From a checkpoint of a small mixture-of-experts model trained on Wikipedia.
Size: 11 layers, width 256, vocabulary 18499.
Below are experts of layer 5 (counted from 0) of a mixture-of-experts language model. Rows are named router (the router's row for the expert), down (a neuron's output weights, with its number) and show model dimensions 128-255. Each number is 500 + 40 x the weight over its row's rms, rounded and kept within 0 to 999. Numbers have three digits each.
After each expert's rows: a language model's description of what the expert responds to. This comes from a sample of Wikipedia text that the model never trained on.

# expert 45
router:498523482430445469458470609514428558490541492475446511531375513505525492489499512443482505507442547484517465526464459520501474499470472496459520535520526465488566457482447576466510461532460532463474484511496441581506519525531486541476513495507442558532529556474497432453496576474540463602474505499541464464440516493534535543549557487438478492502433474569506492495490492512544404531510
down0:468464475467494517490561504498547503456541535442465479435462446477514491467495531453469504488570470499458408494443428546461475550511485461530463494491519427522498496548431473543543556444522437470495491482503490450491516494486502570589556421529487531518535492426476499455450552476454520519432552525544608502563540534512443497468519497533496458453511495551498546525455500465576514497512
down1:440563524575472442589567481482491566475511519512548492459557441509492496476587466469452471483459479457522461561530521522522498441477529528545503481482567490523482532455507478493490530498528511500507483475437524480502500483463442512518549481431559385584586481449498521493445470489583457448497495515516534524565505509477492536494452564524509576465513511521511472448532460401517532473494
down2:585452507415574548427481519527568483416436455510440496574496523481486478533525509515491538491531520504457500498460452499548488569451463476461495495536451452514540524486453501442528514475379533518497415486558544498489445479548529484510495541502520552508468537576480472505516534456471536451499546494553593521530501526514489515399521466494478478559554489403561558502501535569491509476518
down3:523474506500492527571518432464480476483553479427507456517518482508527432518531507470505404500526506539466522512507501472416499598487497494502469547372553444486432435541585420572523520492482446498508516554467507452540538505487510497487506480514493475433480549494500591551511527488453473500523457491497510482525429530502480496447543481496455518527519440502534490492572467514480537527547
down4:444422463494433499481552473522430503416479471454443470501534498505497506488441523565546454546512461515473481461473494454477468444528540521595444537545499506500509536505465531585508503522539473542499504475470477464547578488526533510549534448490542500501505521454452484489518480510510426493421515539497455502519507454482469473507524533523484474528434485517447538587379502507523470505457
It responds to: Digit chunks in numbers

# expert 9
router:491505488494490525446520469485537446612480557419518490478482503590520545464445531439512532531475497480470479507539578468467554439461527506514485533482535516486517571417528523485502534495466529494531546506524503453483497415514521440535509433455497542468417483506576498490437409516477530463466547456611458569495520494518490499492490491453552513480506456494514528446470473480467469483461
down0:459506535440489520492515476510437504404529492467485453502474488495496495487473476578513522438472478463550508446389487563456449401407535489526463473492512441431562518437476546458530545561568524539482541556477504533532578528546558504455487471518516512508419494554547476545555523474475437533468527523494455438470497536545524468540578537516550543518517516517522538505557462440568536483416
down1:495529555420500447537516512539504477412505552454516470500473454447501461527517542592525522527493479491500517479396479471483484463422486535467494490470494469437491562489460539444525535561512516449440544486501576535543471463543537479443428475537513484480475517463567447493548527469479527509473486462535485446494543539580539493488557432461535542533485455482558521495551502460516536512417
down2:484528542411478459534508488552514472421506510457496505479466428452507464522524533549534534519541499460481490466418478475510471498431494568463525500494463486477500554500463517413527528569490502433462521499483564571554442486545545473481423480508468478503464544466553494487534529467443511515438484431532491500492576540581534507482573436447533528534463428457529515492574502444508552538453
down3:492516509468487520521547489483507518485526516442492502481536486419554493470539515551579489490387491425498519442422478509503491465476506482475473459549458420464517596417494498422525522453556515507506529560490512564565492490570568500476506500477498519534425470488536436488554484521508513533463578473522459461472531539582451514494536508582525444489533539506503524515505478493417561521475
down4:553515497506531456488529516502528490460527525505521455537473492505491503484463505504480519584522491527442477420518529480470490446484488438452507449533499436425544537515512523476501591530536551416518567534542565486461566521509546480551517494543530466489487546511500479479592554541444525500526449497458543441513477431505487470402538479517462450540538510528534501453566545494489527452463
It responds to: Location/time prepositions

# expert 33
router:503512498521555419481511492500456513454440620497534498492467497458446502496487492575494477530496472567540487515517500446503442491501514533444592519475492509412482483476540532550492526476493495528514485498473448474525507541589485521507470484437481550474527482533454456444532365384526504507510452519455532469573469516509525533510477462492490448456398501495518506495467497543542452504537
down0:532475510444514586506531484565452508518485383547521572583529525458450506499561543474558544479517521508441464444480479582443506455498495478480470454488542478564492442480443504520455501488531531531481500437501472437496486527504450497546480440487527462467495474456510523486509538525460403530500544549552477447446446480446457513538450552538513445547518578501477512539530533481426431522537
down1:501560521558504463439450462441412490553451499505483519494499545473505512441479444508415495550491524480467529576455498495465486507526456522502456490445505521561458496520549524578539527477480525563460445489477519472504469464427526511450529562549540498524497465564491545455464496583526560502552563472465461519518466545570563491499461519494461525564445561464525548438433472489465549415489
down2:557545492436442453550478514532491562453547498503415543469494513463480524523536568515533547524516534475523519484503555585430481520480510456512511568450543524446488491504477471530493536492496514529527555455465489490491473515491530489522530520570402457476505478453500523484457580498462508496516554485471445482461446469523441522519534445490529562449544454494473515585513486464500436594458
down3:489507553501431519523451533596463526503495470541475508468423541592495496541507583465459501496535498536508550537449539535550505538579543537546511510473535568520461538499551523478519530514548520560486496489534486498492460477537509525515500433623463360460502494476531510495472598540521448460518540460473517432477479510502513503509498480553554541539532474452492526536540454513495491510540
down4:479539536517381483481546444456526515574508483541457485503407527553570514556492504489447475440492488504545510445494540445513523463443558523526518412401465513459482479569518472496527461507444492487500524562518542443455555593417556481503467480524425530571473497434503523515494501535408491545493567482484487538529484475506557481499541535461541611513579473503515547523526532511454486492523
It responds to: Determiners and quantity words

# expert 25
router:516493494524499536503554546478501500438493440570425547466483489485524558465512508499570491456494519562455481502519474508468536458454548462500527439486410502481530528523398562511478433525462520521483516571498466565529461506617441413528508517517525514494537533465459505455461557455516518515474449390579504528494493521536562520466411479487472425471472422505492531514525497484547426477454
down0:468476468415482424433510554489490534489471517439554471530518532507494477542432493480574485469538468422514566482520548492513506526494461525496424522489528449522520483553473451525530549515489448533494471494454560530475494509443527550475477511484474519468436515507465521479529495495465476475598495557444532508521468480483467489502514591493486511542493499544533483485420437504525520501437
down1:555543608528407555499541532497474536539522511544477463457466519435503524460453537473440554602524575503501479481400479401525514535537467541506480412497477477540511432509444484558566537532523535433454436468535462458527554445467529538490483457524494422517476461448543490457511514506477525498485542519485498528466468451505519523491475514482450444507461561478542531616486498538434499501502
down2:486539619519444520531489501477460519591490528485542430510481478488507506462504531455498525561509560439509523496463466445517474561489424560481433485463501481477520500480511417505578537506521502438483435538484475464469523492485522551464489409466464465565472481532499474464541480569474499492514599477502487494514455476503525610470574437445521508497482514525461522536461515480434506483516
down3:528491573532488561445519502543462505591500488480544468502521468518494525486457481452542472471528509488471550522477519491586504509462476528486444479514548525525429499502518413541513550469520545473488470496438445477497477539492504495473537484485532423492491459485504529536474462590442479448498546507562522439453461490456508568511545478525513449535484568477434455538489548511420564518538
down4:536520518496514501493489480462474491452552480490459482427520520490482473518502494513545474492622485553498397531520514477486469543520425487435466544492452432476477515527443531508462491523497488472480419510450463523567435505502451550503598507537440544468481503434438477447464540533516536511477475446531475435435480426508489488506489459473511479511483467486511514488495497508436506518459
It responds to: Abbreviations and codes

# expert 20
router:487497554514453504486525549455410484493521549506431541518497511506474476525467445503456520466496505479512438501508477475486497512451547512481532467493445445406563506510476530399506582531514532478477482570513482504513468567545553550512452460573430489512467413580419523466460505452560523577450489544482542519460422561550534525532456495447549463401473425515498486476502520466561493522503
down0:505457557472501490491533517542501462422534449519471525541476539464503547519469463477463433518489507503499513580482459519469435560502498531386522510484491469470534456530524544491471450471480439412608490539478519547473406575481446582476509440509469538510493578486472416618560540480550543515545468495536462500444540440446555421510480491492512467531475480476444482407548449460461485515553
down1:459548557546518441510557476567510505434460473530551552508536588434556477393464471496554504513434434454579534577585472498551581498536529562483452583495472471488548433474532524528492489509471548534436555456483522555534519569514502541536459536544510466538498493474561450459462537484526509522518529577499471501548549533414449478504441446522462479492465511526523547484518467489479409586523
down2:506556585514455498474542527508538576450474495549499458464480516437520590479459499458473496499503401516513562498446504524435465516496581550448469542591534512453464478409519505548561470527526526472535568481540482466452535505519510543465471551510559514528524444467546454526526494520492480446460482503529471429511563515489448485489534559469431534564488517510439520499477463487444468553474
down3:467442441408509522494473500510450485564462488483420466538472474517548497513492609434567462515466568449569566518449506521498570512502523501548419516527531569517450540470446478561519415458444465428478509447564536582493574465540484467485572486430486444464528472466513515432493528556543497515545532554563467496527532547459470570517451513553536513532473538460524502496447487466494515542522
down4:510528545504530520483485435562575516508463437502464473560479543558580546426480506475614623529383475567497511497535532482493467482500511539522493535509522519605579489485550514590513466419415481526497565461500502465505499584525550523480504475454556452517502538434525529514500515490517541475578560454508463500521473449441447524511404479529502519532551558495538524460527474480533479536527
It responds to: Table pipes, statistics punctuation

# expert 24
router:481492521556475492469529507465528513524520526433519475518483499428513493515531528466541466488489407471445511501480532460510582559517451506533506520535432521502436514477518521511464465520499492522390502449508524503495555469494545442515508597489465480527479485485543450471481407497504503540447550481545436577552514533435408548508427464484537510476500501474559539514436473522514499448494
down0:445472481468529498468595561528503465462451419465521555497549498443545480540482467465564512488465523507560485481478553531499424482531490503498509539516504506456550488504400449582506438486540506496550460525494466451533441544542468462563496489481491500547473516512499429562499432435479456506514526475513517528486486552527460467473471484555452443469500442439502512526533520528538568507416
down1:444472488498563476483545518471505520490524445498521561447553532477508471472485433491516514528436483546507468498479473568474496462468421569444484563567512496494526528548449599479497518471540441464567541529477501441589547503459465485481506508471508552515494514479436464521566461467535499484492479464510542521500544400493380488475523493479409435545411498477485471502492482480528546549450
down2:474521544544509494489496498418510518511558497496523555521518479493465477490435521489507530428493555441507500537543519509501492547512526540446504540397395529515509550433506422504507518543516499463496405514536454547496520561602399451558509501491499530505487552510523458464498454466475539474515518507525522509459470493509523434557501510489446506518444479584542518556523551540465554482484
down3:562463540505553550443515548463515550462484546440525532467542508539489478531557478479551545518401523477505505513428437520538492494472538535476493537562550548524532480505492534509457498456445471501504517508488490507519514523510429421523551441482519524484446464440484488512525455462552572540548482447516487532439557404495405507463477476535424496510426477485466464538492491463562500533509
down4:512496460542507498482447595508500477545542448555530540475522521481467425470512501489509418512501529544514486474452502517535466485447490528412525544421484452502515537528487534446474457493510450475559453522509501508476513485583452503524487471517508496516456532562455487456555521416495503492535458494513550497520520439537500439516500550501483458562426501484454536497533477531520563535519
It responds to: Time prepositions and "the"

# expert 11
router:565476559521479594529543547454547489465497518493485503518533470509487493493473504492460553490523468490473495479467419505510525533572512477505503496486531545540495496466436464461554539530434476500470559500577538470534534550574492559529504506473579476515545509515559489512445605467579505493476508529535510483482419504470547429502457518465520543506567498519461535411575613550590562477434
down0:542511502489481574529432453559484480533419452530453460480370499528510497503548577580489545485572488476490486456524460535505493574455487485482481480528502510504547454591527482512525507460571495490577467499511504547445436474563490459466445441518514515450422540470552550497481486496541508513464542490541571439453481460561498564530453474453596532558504520530556557471433551480453518498487
down1:507429464460508520567518518428498472490485460506497518540542530504469432503534467572497560464539533523501514413482415512460479446463476476521480456440554498512417457498515555459543469521525491549529581427562531503464408460519574485507460444562416465448504575546504542439538522442432493519492478599563520522439450453495500541459533443506489479505553484466555506495484515507566555470527
down2:519473500505520451532518505465538457551537515455428508554530447520474495480586448556549567493496557512523499522486476515466510510494446457501494521462491474536417465446473529474534455544478491497484599442536505480519482463546517493518521463526457443583533538556535523432543549462400502492488436503507517525470543517521448460483580449517486467489502478484554456494478516483541526440498
down3:519447473453552549527445434518528430482481514433512469498525574514419548483521445600539471414489430508474481510520479535529498491580524477473457478447519516504440489431493485452522458571490557467551528496491477574513423518481512497448525458471523496531476589527499521425500480541488524515553463455461521534471499535478533510498509478466429568521572494488501426467500486479539538541498
down4:439500460461496480513459509508521518428465450502525421500529525501532470540503496497468506525549470471454500484552510472527508506474522459533464531491473534482498526536509501528443492508568429554546458559442497511454456490444564551459511488559524551497455581558516560511510536508521520545508490494468477533449561500557482561479482530446476494515533505521417400460534408389508469517526
It responds to: Music credits, years

# expert 55
router:531488515510522503510505529477474560559519521490492478521436455524520487505465548402489503465433472519474442451561483520566490533504518447494537426476438539560477464506544438452555504509442484463523485560539542581462505520435449500478498489532559478519531566470550485485444618437465522585466503405527533479488484475417548476508431533448559496510500480480437534465522493521589540534409
down0:541448509530444536524482390486500469486466532509516527511507527529529510464540474467481502448506522483549507567509516475488534416516547472563483481514498483546425495531448487552477524505541442498549533508542440436468467536460564454537452507570507502586432502535451456443537433507531446527522515438523443518603451422553444529458502448552511456476483494535583547494503495396506527451531
down1:496457479533511529589487605473463496522596537523497492557518451507508529500460534517522482497530541525548434475449451454500460496405541459463485503546528496478539507479422540537507564423429475507414427531478436462530449479524507473466512428540528480453527487456524482508449481519532489453533447496529472466437484465550464471523511506475491521476556481545517498547516421480506467536445
down2:520551561492483439555469449438540484558513562512543491448560547420516495536470535510586492451482519507453497501470547550505526538546535537543505511542478552566495473527449494529464493574508453541498537416494570425475474404547474491480469441486468480509453525474456479546505462556509529549415545467524526474520463480475512492547518503500450512543498493514519526488536521536540542598412
down3:461483454458432537506504441491534466492492448508472494532511476561538469466430491539505494438553554446497533500487497580509452504532499527541505452475581428495443491493546492507540454483487471488570550474506484508450478452504499554509521485466482465546515535525499542478504537468453528437457488585542481545498512521490501479527502516600538547545567474500561519489480473523472497454491
down4:483523548482484467538505472467564502531525556512524493454579540433522485563480511500583468466487496476440497459491516562532549566522514543536522524521506534554498443524451517533449493573515458516476560405527587421512472433571474492467476454471483478522456501448419487572495493530502497527420482493531528497542483518504508505542504524509436506576470520507557515464567505555525573590407
It responds to: Heading and line endings

# expert 22
router:477459486563516533445515470555486518469564540518480628430496466484499543470527451517547546507475476490459531467555495501500555432539465488494486436497479494474487478478476525477528506486459422451539489509465458513526577463551501465548524485488473474501568513439494520445409508481501463544435573518502502433463474475515511469539447504459547531468510537456513482495577499523576584531561
down0:485552526501530477453504499445503518490498492555510426523494505591531497492508557440389463528515542523518457486483498469537478517470562462470498470484466513517502509585492532494520454491464541570452508572590530505475485465479478476438491453423478504514496520488537505486451516563424533521516511420518483508520466532465566540513516463506442450545468477488528484445478477459503505483421
down1:559484431512521429562469608491563591517515493489541488520620510509520434480521491553516528536491490527520529489501497511478551524486427551463517531552489491489448494496428512462487477449518495573507568484515552470558491488507511482486507591576475502530428499559485559481544510508434473467562456447493479529469520471466431490476506479572494498577542471514474556503448452523448491491440
down2:508466487456472471533484508558513544498533548470527420524516565535487469500474468550455544517504488513517524498455513494457495445481438502477558532531522542482521554561425484456489453473486517536504537485514485465502433517514503540570471575593485468514509527548464558524539499546474484559555455464500431540437503443524463571456514493543433515517539449487457551504456475492482529536465
down3:550478480543525473470473550524502532504465521473477410553493530462531487529515436584513517518550538527486545448420424551494503594451531425467493459621555482499457529486468454528506458501532472562460569477508474490504455478544530427500535535526541497501483470550508508543476535498427454411502543447502483432443461523503488449465532471521523415549502537486483509533490465563493459490542
down4:455548548525467508488458523465473511532442516479426494485443537457552520502441520443471462498475493559481457457518442486503413522442511515438492485522503458481516488599456468510514501544501463466496460578472511533411515468487556492503494464448535486476488476523454529625461463547479467481498592475545527484457510496479542473574585451537541535554427574536491592466536460478428515481526
It responds to: Place and institution heads

# expert 15
router:458472457476488512468458471457557499509548506494488494513528478532441547482496465511489469532512375514459561501566483490522523524507508519459498540507458457452469495526523503525474487495462497485529514481464510476408527495471414537485481604441462655459457581506501509515466493504504480412468517541470525568450516482577506456469519494382532516483506382531528525514488506550532493477445
down0:498504480455518461545464481520554519529479544587383457553559611547603453501472529464488552588589466502543498515542517483497503540457507527570508516465523514536464491493497510477523479426471508540452478438615453505552466488542486518522489506434500447472454462522490518486506500488521541464575440457561450480484524438552528564531546467500458501507447475514510528453514534441509481474508
down1:498542497537554447563480527572479458512460490448554478545446566498537480455508552535489524515480461493466496511523500496529433512469512478527470528517484476510426486478477484555470529445523554465552470527584482489479476489557511477422459452506523516517474473509444540613569537436455517481510492515510511431490467469550468501538516470540485433521442498502513470461495570444501555580468
down2:489452505505541459537520495558517491528494485479461561583533498569501508472531472497490501499527447466542500518564467433435439468532485540505465520494532511521519410488548496520495526480511568456572528546533523479525526555527515506555475511510509560509490426486430463484532538481515468512549421460519435507554475512495490504480460495490473539495443503548576528383547553454508525520509
down3:529524489466495407478496553527478489530441496553468493552511591542562536526514494429504537522592489506504504501468519502516508507512508528520537456455490501529448499512517547508534464437550553506481500522535439514575466515539524507444536518428535464444505481466396487522532491442548568504532433440516516504516489440559521515445501542527455545443465518491537436471545533465502476478563
down4:467421501478499464477451550501528535506536526532442490519535458518542499500527515480461544517511476563551476564485491475536464540539442530495510559484502510424475501451480478470555480478500489511512463520520457555579536467508475542527479532468527494483493493533446436491542483517572494411548440431496483495451499502607435540518489477486445454458506468511535532475579479495494483483546
It responds to: Table column separators

# expert 1
router:471416565459521508552490481476528438470499536473519517482460517501445422485523511531472495507474444483533521518521470544490528473510437525526470517443503485450489522541449468432475466476462509499545445503534498491554460539567486594433505498573497550478460441457469386474436588401534508465465495465495498518413453556499502519448454441492506487547514389500499481501503503476480476451468
down0:528474527453497520546534513549572557533470492414437537439478448455509573535457595454523500536577515476549435499497453495481462526519493509416508494505551512481453445478454532516507535489478527525568553518432553515476517503537468471499470478496501467456515576458486583479531526496508402488484541510498496541528525505493555523474617498525503565494526453528468516554524509502556523523514
down1:455423512511551563482513508505503517519509517442443464487490483485450553572456612514543517566621537533480455489517450552462475539443537562504458487546521450478532428545565497469476514435514534494513522464452532525497545465523511522545494398449529520496500488431440514449538436480445528508506530493499503499425564442484544525479595451530506561460486498497519525571513468533515498490493
down2:527506452431566517547480516532528492485506522503438561434480454558600559544506521462491501493569514538591442509543486521518491471493488488512468509586511501523489460506460551553534564513459538514556544434451496503439539518449444472549473504461485434432510565458541500462593464498503432529520501582514528532545521476530481501512547509488453624460527531483466426536430462587531476541502
down3:470550545502483562568454498491486522531496477505456496446544440565503546473520572500483489488547450506532452520483454508421460464527482500454534510532591471550524463496437614465459452437549546508599530416469516499486531493512440520592483523536473516528496569390455539533543506474502455571537499507503521516584520510499483535469501528515543518460452503523513505529420505507522417495414
down4:483495516398513532432502453471424509591554454490436509535481524495464446518462521517479500446468441465395502496525531516486445472514473483536529498439519468532476508528583412497437548462490466529457529513530574529464461499414472512476549485534518464465530592513551502516449552527502460574489486437500549507447534507454541428470484471517611515498472457510521548502495491564460520470547
It responds to: Sports results tables

# expert 21
router:470497531526473483527477525570469478508471470464521460488508476466524452498536486450475540510473453458539460454465514516490434453509435451592432456539507485460539402480514478469513441464504466449507532506472546446538504487527549479460536486559425480581508522484569589537456552572533459562514445441538437468477439536451515497535560440548444497524532435554508528520381521546389501495436
down0:452486523562498443545544539458512548512459493570497544516504483529490496544498505506475550472465544503463550438469540504539482525432582458442445512426470494490493523446466510528535535541558532519520438547436437535503491529534507545503574483429538441516470471502430529473503430517457510454497540562515526536529528426569463508464493481488489524513506541496511483522561432445565551502508
down1:490504477457510506509568404484526484479579517479544445469502548486554515489553487584552458541466470566513499572511554549563472485485503484544566459535519520500479468523482488466483466472465460498481535501508563474499563474510543561513463530529497587524526450451559462542504487487484456506474565518404507519516468501507426570519523399509504523483596495462469494520527510477479452520451
down2:530477457398491517437606459524490469443617541409563497516478509487578503525577485547489486489436544523547513564509543509515476491477549495551502501537535532555510527467483527510492499488436517583549499518531538473440594442464495550555432506528537500554538517454540470498534533506447483496526508543472520514472475488511463565468494477464524518467578532448537535505512473494498523508478
down3:507466491563542431478523517565481519500520429458558539434503521498513505515485489471533502443437562519446495473484508493496517475445545403441443487427499552476514494465499494479506540497567487514414503529469465523470475495543492569497585481474548472496445541529450500413528406514452512441511544531457521529489465542463412530536529511443551477486486557504484496489591463465473577638522
down4:579502473480495529482509551483538536458503486495475517510548498534441465449473406540543482527579544491466474499488478512526548506504482496429560454474600494600421557505465509543533499488564494490460454465479521539437460495464480505476523471429529489499473533501497522474493450529529442509476411507522454496492492504433514500482515539530508522520470463489455465553572480447512515549473
It responds to: Mid-word foreign name pieces

# expert 17
router:475526544462502525521532450483502566597463526599458516502501464539498522474481502454477530505538497472366479449523474461502600530522496491524530466488455491546505510527494480508531574457445418473438501556534531506503530503571509482474535524502528491568462466463478423516590470507508481514425491561512579495583450511486487469484454570479495493465479516501567525419534559473551511484463
down0:522485473588573476482467466520467534469474570518540417445476446523529543524575436441462505544522563487496469489549576545461500520530559509469447520543484504558500539565577483529408455504488415443566458475492479499485492472517488447468542573565474516474507527473484525503492603486499482479522531503482499500536518562453474529479546551487488468445462459511460482473553460468483502490511
down1:490489486488461476466498469499497534526458491559491485502465513512453537435528518514495532489527465507463543491510534512537521497491529531431531490542496418517512514506537503562500541425490521531491532453526538461497412485530532452509518485503477494532487483419551498480597552510470517517448514549518602501525504537516420491477512524533488485501483521497522495453496586471492477516511
down2:466521494497415482480483496462457515512429521599508485505539506544479547457449493498522529498513471493469550520529513528475540454512512532497523502549512478517486564490491504546503483443526539537451537513514471456499492515546513480512477464493518507517451475442550499480557566488510551511414496564511544510497517535497468471518485512538481482514430465536561508505522559482549459481428
down3:501453497484548484488517511476486561517486479462491502558531486552541485513458515474485473504539487529530485444515500480483510505516519494509544490455480489452489527487508531521487515518462465515487493483492524475476480461487505439473480501497490487511535506517507580489510443488525475455465507472528524541480510467453481459470437509467518454495535578494517531442515506524478522524530
down4:495536440557555477493467465541542534516491449541523442500429494498458514487570467488432501520551468473512540490527547475482496586478499495475497509503496531535517556477540493465448531436488591473550543457504523417460478522479439567492459538463540528496502532437492515480461534466478537435556518420545487521569529489465502514480452539511498465509463553555525465512510475480482491448520
It responds to: Infobox field starts

# expert 35
router:503442517592445508511484492513499486478525490495466523506499523497503497530491540478564484427483470571545550414481506502443539489469444488511444520558531511530511467530490499549456516492587504501521503517477447505535553430525528543495483481482568439509506449453442471546538525485474513552474543484534428520579509453489464531528496490520460512504499502580461492528488581468527478504502
down0:486443567520501442547502481585508483597471494461541521511468492528504451537455489576555481552563547555498412506514482480502552502483551545470461518434443429431534514516551518539559421495529440527561483507555517539429556542489517485472555500445472451550540477495464534507495512453497542474517514483506564527519477484524486544493461461455520505520505511499463564517540474427489489524444
down1:517471581519528518515496462449501509501467437507479501470437480498465577496487522454453504516507507411402411459510458458520478543493518469446528429412457495446470474494529459481524522522478536462524450571509548531452453532514516456499542465499474559493472497493453549415481540514525493507498619480504593484494457489543567461536555464486505469580501536487547579539527522406473508412541
down2:455524543436531536587513502526510544499470500511566482531500497544479475484591531554464431564450569491510471499432410440457498550531537536521418499421465462452539514535554459413546479546514522507521469483473501482442557563451516492507552491492489442474516527509474522517501427527566444424551498584468517494469489518517528425534560548502493489493526523472486444500460529496487481551541
down3:497441517566489439525506497572500495562463500473511485504517462499513493518437476584546487551577543550481433472494489460488510497467532538507469484497471408472579509482587468559548461485535436526530457536537537523429546540484516506462541468472476468538559488524489486483517524430440570460523540499505510537564517537491481580502494447484498494484478489519500597524490464407484500555476
down4:518468548480507569582536475557470556506432543500573528487458524460475534511567467488491466521496546439533448566529471521518489522571532512518512519423462502444429488532482519486525434565527511549515479518521444485475479520490471499504529519471504452519516576511401497459492450546548449548543540533533518489517463509490449595484543488410516540451520522470574467509466507510474473491514
It responds to: Institution name words

# expert 42
router:527510519567448537491531468523488484471512547495445533477471448485533576501514486479502524562470554486542470491520473509466519512467500506487459523539528476473487450480479490593531452504469533483539456497498440538466529501504491509557509463505524532498509470451446495528529478529498464455504592559524447485434505471495477526614545446508530469517436615490437561572517484509546456551589
down0:445498492546488481489456511469489510536475474551512468524513541510476470494508494487532467457509484509410497439486568470498517501559479498493516512470536493523537582464541450435503474433498440512560546511486526561494501472477472512419499474506440559435539533656505488488502529482481543503583477451467576521564464503432479500391438545503552461514552431517524393529469498463495538529454
down1:500482507491549491491453465452440495584481446510507538470499545534530511521477460470470436489482471516487483461513512498563508536552525400451574524458492546559486476564505463422536474526531503492483462495463457501412476527508480476474468492483523493415472499537419470472481530570522450595552525553575580558532395498490522519529468473460518491492558487497536429517543576511454566584471
down2:427472472492518488497460505454391516554477452559491484518495553501498468476469506471505490474483476519437491451470541464540532521523499475477525529470485522452497582550498453422496500486491435520511512536469529547500470487464471538447488520504419530457549518666527515450472539505494476494549477454493555549529411506410494504432445546487580467502518434514487474480480493501467554576452
down3:520435426511556579422486478447475516579550529527471445484422564529527440465563498470473507462490487531549437485497553464477484515549504470429540567543496483508610514541486534493498473551513520452497535452484485468487468540499470470518491495459531462533557597462502459562465468514470472515552509505570548477516508509490563499462457555501535486485480518536501474494555497543497482490497
down4:601553550548547496480531445463519460542487486507504449463486443526494504476494525474458498581523589467483428455518444438461497476522524506546526396463448542534472495527452446453471505521514545499473507511549513424498487512477487449530467476498440509506528472468516545519482531470491519516539539490535545498491509450527546531504556505456492555540491577496528491533559493462490531514493
It responds to: Proper noun after "of/in"

# expert 31
router:482490468458560565534501464475576498503471493527495578502532467424483525449508523583479498523519461433460577482523483563521472488474531520494559479451467514448389470443545538514561521477500513486542452471601435526509374486483477416511542542508499539535510451463477464455466506490527478463535533550500521459491486521471511516519478523534562471534525545468490536575451472503495519504549
down0:564506458417502534420486453544552542502539442476534446471511479492562556454463455466506538523424481445485471490491417552513462538491516528478454493486472567554454592457571494533493456556419506518493483487498517519480557525482413456506526469518500444524472485460559519421518446457402535480545508467459541471475449494495460529486505453553418562509572434501481526492484530450477456556508
down1:419564497465464558521497569479472473507536539474465441505500490525486457451511542459553518513569448513530539537436515493511482459478453509560485572551496453479492489511527560542573538437500532456507585435485476497565525448480543485453473513463502513543560480447545440477568498407558498532495431414543503569556545480467458516519454494519518515438481478500483417526425456534516537461481
down2:470548473476513451446536513468506500478537532467478596523522438504467543477454491516519522518592575474462479450514516519530521475496441513472530539470483475471504479501455466494479518508384469511497541452447453523544532419458491486527520491434550501521549496525574432446575499454481500502440480496493484542485483526504454471466572458471435524506494435554562503502489485538569497559464
down3:496483455513477501551527519528491442459484454534481509479527572483471555503533552523577504517519523499563511506506483539482496519453492480552444508603533407521546485523519476487535429417554475470532537449445535480492530527598543466556445499520492482546516507469494486569505526521474470485467505488480452465487590469577539513535500466502582467517519546478511516600422517490541471422520
down4:537511497492587524487539469561546494448553496548538511476425561519407552537522510511566484472546520451467477515442521519470444439487511473533472491477574446602491482430514504533512448496539460473431512493488427534558470535474416536489544461433492526504469545429504455489500476539443494469535531514447513477541483504492501497494533475499567544570500520480497515566513526513524482494541
It responds to: Function words after prepositions

# expert 10
router:561532485548539549554556579547478544475516512466454497457585454490507465401555546461518484426513548553535489545472529498451476527562546414452589431457484517493536522571473517508419509577518522516562540531412448559516512477521478494452463534477411520449471573528475500506526568550585470572466463521555534498474542511551469504511482441493411480505519524454540518532545492488465514502539
down0:513513524564458461467505471541462489470503510535491471504465464453468566491485472540476510498393481558437454400565479533523461525462472513501496484424551517548541484489518542452472433443441490439478451538509408422476522534461438459487496530478612529485517465458448500562444500512493451498474576460534540518494462552507510526567508544504484471520484508534500602501510526563495466508501
down1:477532534519529518537535428516523529484457470574519528478496414466542496518505511442403550584578510450447489477474413466553473474459496586441451439484573496488512471543451501530521452482461470484489448580540518430545522556434519466501528418474566451495526479525528502533433480618482501451529574511545504472509468475447509536558570563469489532544472535496512506488523512458496475510482
down2:509474539507494447407490456499489506470515556579469483547492571475500516541465481506467514494421484528480552543574503493483484436512476510496429523520566517486519553520492524487565379436475510497421452543501478468497499550480528543484472521472584503504500393442514467637434493492469488491520544439527478523443496528465508472474507522475558492485543493469506536491438472493443493539505
down3:468506464487532513506506477514558521518464522541482509436557439477495432525497497549489525542561476510430467426517482512516485526407535502434468471473554455515479423498400504510518455516441462480460475559529522454553531495401550478496521464461588440499549494545512514538482522592455483460477508469507515506543482474515481530584567561497474510581508541514500456515537524524503483520434
down4:497454461501487507538392570517550566455569540488527469478551498452557422553479518497537477540471484474496567507496514496538504488527418492516489508472534490492507496452527482599489551457500500482491542451465503489477514388452486507512457459579554453531523425480464476497444539469551507540489451540444470511493432504479474428466519452493498468543487513484500461527475494497511494539393
It responds to: Acronym letter fragments